Weights of a small mixture-of-experts language model, trained from scratch on English Wikipedia: 48 SwiGLU neurons an expert, 269M tokens.
Below are experts of layer 2 (counted from 0) of a mixture-of-experts language model. Rows are named router (the router's row for the expert), down (a neuron's output weights, with its number) and show model dimensions 160-239. Each number is 128 + 32 x the weight over its row's rms, rounded and kept within 0 to 255. Numbers have three digits each.
Before each expert's rows: a language model's description of what the expert responds to. This comes from a sample of Wikipedia text that the model never trained on.

# expert 10
It responds to: Opening quotes before quoted words or judgments in reviews and claims, as in "uninspired", plus pronouns and comparatives like more, less, you.
router:132175179159138125097117115130092154112110102173143159124131118124106118104225127065135192118151132088126190145154136140086153138159106127168059146120175137152128119097097131092136165087182117108118020131122128156161092143092145085138120206
down0:132103108095213094079096156111117111072123083116094162122165115094105144145130118105142144140145134108118122167209142102072086115086164117137084152172148117212094120129103152087139114107107178113116113115120147120080147104157068097146137135
down1:109064149073115127119053056072106116171089076112112072134087032142002139079080148174147109105104100158119109124078104074077103121147092089096118146136126107054090161032150168081103147133110111116165183131135135158110148097181142067153111112
down2:230093162146156130192149067119089096113142118115109122197105098096151152129145155122097124143180081143151184112073120126182166188143124128162091128131141122057109110086112146095132125091151115194188094119131107157120142101101110118201125164
down3:213153106141129151135149113151119090154148071136109133141102182157110159173110118112141184116141095131116160187133128085121121184121137141154137122123131175123103101089109148152147113169150148114092145132130148088120132167146084089207146127
down4:117106133117111123141153144126113169126135143086130193182120110100150150128076164110096099084116141118119126158133116183124171166112184089098129159102118168169121158158164136089142113157098100125150119123122156124157133103109178170106111095
down5:118161150087115138157167146142121156170110098114090135171131096128121072125084092131128069141097190107133090086145159162064145154107096111181118144146158120125153114142122087177121155176137188141158115101140158141165151123117072108159152131
down6:031150122133091107156111161126141146140167141134121105176115089069139093137153156089089090132058130123141097113169102103140115146147147142106061128136086119168110151141136153114109122104127177068134114152078147121151118139124104086105079094
down7:148139134140140147228120148098109110092123107103157145079185137131124137037142160138130120134066203093111136123139120091136102108145107153112138123114147167154140141194123213072174112145161109145144169122166143151085131093115116151117111080
down8:112073193102093115114153096162129143144138114084169135097089123110126109141110128150131145147064091082112075156137134154152133093115117101104133148086142106098142111138189225121154115157114177091071124130104119162133096136150137156154124121
down9:087087092150176146138087123119120125083088114097148117117059051154121115120123146047118175095082169088162127157126162179124158066181048213145147133152132121138088149098158157063126130149137159070189165139118118108129138136136107136113115135
down10:145088111161114096159164110152129129130158088139078177085131115137084148115121058092106104125106139090170156154149120116163082164076164069104125107162098120091200149106132155214144137164124159166168149142147100100134114025102075155108155150
down11:098110135112120139035179144080136159123127117073065109129125163172092153120160142154078107138047144150123115108124189084077136158088166169144149098142132121153112120114112060161166130131130118067106146118114152090088129148171097145098142134
down12:073114126163091118101121128115154131134144122194122156102103089043111113185105098147147088072145132092115185150118120108141141137159168096127089139135169137090133102115135169130165135095119180141106133127190111091083142118112110095093113135
down13:082217102156181130190115180137138116152099118175101137085183132158175166124154152124147103106149111111103102136159105175097104187122154121104119131112115118120100174108117085106121113073111142164125141111179124163135179156153134163139151115
down14:071107188176097112120133154183138150087077125134131134108130124140218146114160156157136145123127090168094125113147131079151161093171098117077153134091098141142120165094174173067156115177122200111138107112131151124126174092138097123119126048
down15:177154104130106111158098132138108112104114161091126160085199158093119109149141106065143057081180066132122152136080130071118111139146136099085155108117133159158137125103171131143112170134106129175205126140128143125106140100112066172102138142
down16:090134170095153171111179098106115093140111182109110157154173157104106185154160080140056122185095156134174138111148135152156118121135118103158058130099076134058082145120110061178114124107110127144118124113159167114096185113158069105121149135
down17:093075125112103162071160108122137119124107057165141115128166127127196121156135097125137133128100104123119110169098135087081160219120061073156096165112058146121129131156168144134102150120119248097136057102174151091141150121105157154172116172
down18:115099123121139122152179173148109147168093146068185122147177141136168127081188140100111138150128102172160122145172121088165219119111129172131130144113103132091128143149154133129155117093121165127112141122103109075118117194140147127130078103
down19:161144221108081138115157135106119115160131133126119092140107118124155132129131136173173114116045136179112125135128106132124175140117107121123103131130141151069100116125141088166150102134144129172102185150114063114152124110114127115118142144
down20:137116124123159102133100133110088148103108098124131176175132255128132184113144097136085142161122145125114066182126103041145151172142116180097175117122154161178113181201150084142151135135137098142093107123115157111151124145151090165146141103
down21:031162112158086133151156109133118127137114160079104114121123113127163064096162074082172167104124074146126130181155162160112115163106071153144120176080138138095112169109118146131160126181135132100139141144125127173143139120123172158120156164
down22:127149069121130148132128100139126098122108146068184091165177082180236113165145094114122145143145140114116174119085123165090139092164078197091058104100101123155183108160129147120077152120119068072141108117152088131166162116055103077144104150
down23:137085137102099160170156180137133161115156155178142120124079132103194127086109147133114125182159158185150132167123095164182134147114131140127137096098111150149107127126068054105140125140120103136074126122159135102130140138101159155094166095
down24:061156114196219166142099145135102075148141120151160087134122061085113154120137147160166161208045216160105206139118142204131130101133098155104101161117167077182092124162139102139154093119165146112147101152173157083088111121137141120114106167
down25:246087089110108157153184153148172141132155163156099126143082142078148130153118170130106162115155104133139122151077151166130139150104116117134068155090098147149191130149080106139146149120097179113116162131160068094161081137077133148108095078
down26:119127122122140178097082101113069155110163135061140096135162085160122105137134080150110137119126144133115123135100130132100157111130124136187132143128118141127144113110129069095078135126122097088129151128157145139121162122126144099172099140
down27:112111095109166150132190154169138184086132083104090165057142157132151123082078118147137133181130118114129160103077094160132118133159082167122118170123132153110171106099113084114121142145145133132146135108128206085168155171136123116100164097
down28:037194168180127140164126130090162125170117179116104088094153017165121102121141131141126110135016119178137142139130144139134134109149151047057072124134120106185136134134095123108139144146126066132166100118127140125211082118121154157131108114
down29:068198186125107134079131138059126145129106181112172167137107095096083142166142170162137093182095171132098133198194117138117146133138137140147098079130113139182140134078148175109127133128158119062104112138172141137076186074111195163174163134
down30:020153140080157129141118134128143127137122087073127080148078144122100127100079142082131134158080157135159140192105115122151048179151067106103109146060137171105095154192158130097151128119115127122209162094182136135164101115136138138073146150
down31:082152191129084096170156088095120107110153107144115086144104189146196169072110151079132129061152126143144117148173157148066148091139085078098111139158117101125124140187110181064152134130098116149151117136155136111079161105160119112118130148
down32:044108155122112123132118128168091142125117174157151109088108053121087105197150143104118152194016162125181130121097124108136132114101148142137111123092123132120122117147129172133180108138152086138138107111167116154160080105134143213162138151
down33:057143163166096157070095149080153100147090090090146079140149130085117173143082132105141105084105158133104104130161127105073142153133155127136210116157110135135131127090099167113156113152095175153130103152101128194160150088103115043146163068
down34:026170097136174186166107180102095137126173117110147094083173089118113135109172151099184116066139179106134127154161109098130155175163151093107137130181096123136165131097117092149180097147109088106143112112100143160127137132052104087126082152
down35:140148107133190137138146120130144102127046159130117083111110085158078128142143116185141122157064127130159180094164107135128197138145166114152135114058161131156133137191167176145133121093119190131117131133131119132118136135133165075082139103
down36:028125198098091132139127136126168198141178112149119076138153049124090132128140157028081132100132095159124164126148063180132133147164170132170177120160160148123116144098170186104099129164099167175172128140129132140174152128120117032154144155
down37:083091154130123097101112137118101129117130134038070109139045123088154131090158126172074085135215159110122167146091104089146102084174117112085089076142116172128136095121084153119168198072095098132133151135080133173113135175122181144122066135
down38:158142130111136118096138122113116080111121175150203209098133159127077135127121150097099148160121087134149207135218128144146107117123152120127138107133209147213130115101152091135113097087117125097160122121124122155111097124067108110150138074
down39:115108148108115144065086140165109128140086148171119194141129031166157112154093131098116089082134125136141136073114107200175118092135145135157067115095154146147095124136157074175130095142140063114128134144156157136142110153087116152137081130
down40:171127093071153148138149145136133107108141087183058082116187152105103095108138146075191129081082106106148117104180142063122179111115085159110131169111085124210111122181100121129115114142130191112140085121122163072097157150053121146174175122
down41:092147135183129144117114108131101120136098130162117100118149125069133106138129116154147071154145174189138159197088148118205111108104111139133152140140091104113121136187125113169096100134109137109164113112117141115094135129086162187132126137
down42:094111089094137113119135120157095156165154152162180102109128151152180121149132118157125179148113060149106152126105121152109097107106081163156150133115077119136110094152067107172130146151140146071103140144176139131077086123106199157191072131
down43:155085145138137099116133074131107137116137174166149124158140218140054140067146146124152100140072092077129128138095130089084132155157071168131142163078133163166135160166145092150141125121129089159049165150168150123137118184064066144107142110
down44:105134053146096095030125120124164146150178157111099154144089132091208114213137110095154148093204097128143148157149160147085118110131164116168125120097153136179160138144130081084111169108125201076130141112115132128157159174044117179125113153
down45:133159103100160153150138137132102183098077121130112123163122132102025189072116122166125103151152100150114154125136104150159140108122092162128139129132140132126116141165120100113127150131152114115134113131113112139116085159128154144097125155
down46:110135136121113113176146161120120106063181115083206121139144090119217136085123096071136134143068143164164093130148109157138085128109144111125141125163165190186133085197193182149130136147100048110130184137142094089121133145089131106159119142
down47:114167084106121191130136099113146160088136182123161164124068127151170110161145139101133167151169039077105095143115103107145124151078094133129134124126135110148089100157160115101094125135093170107084128113132133148105125101173137082148213099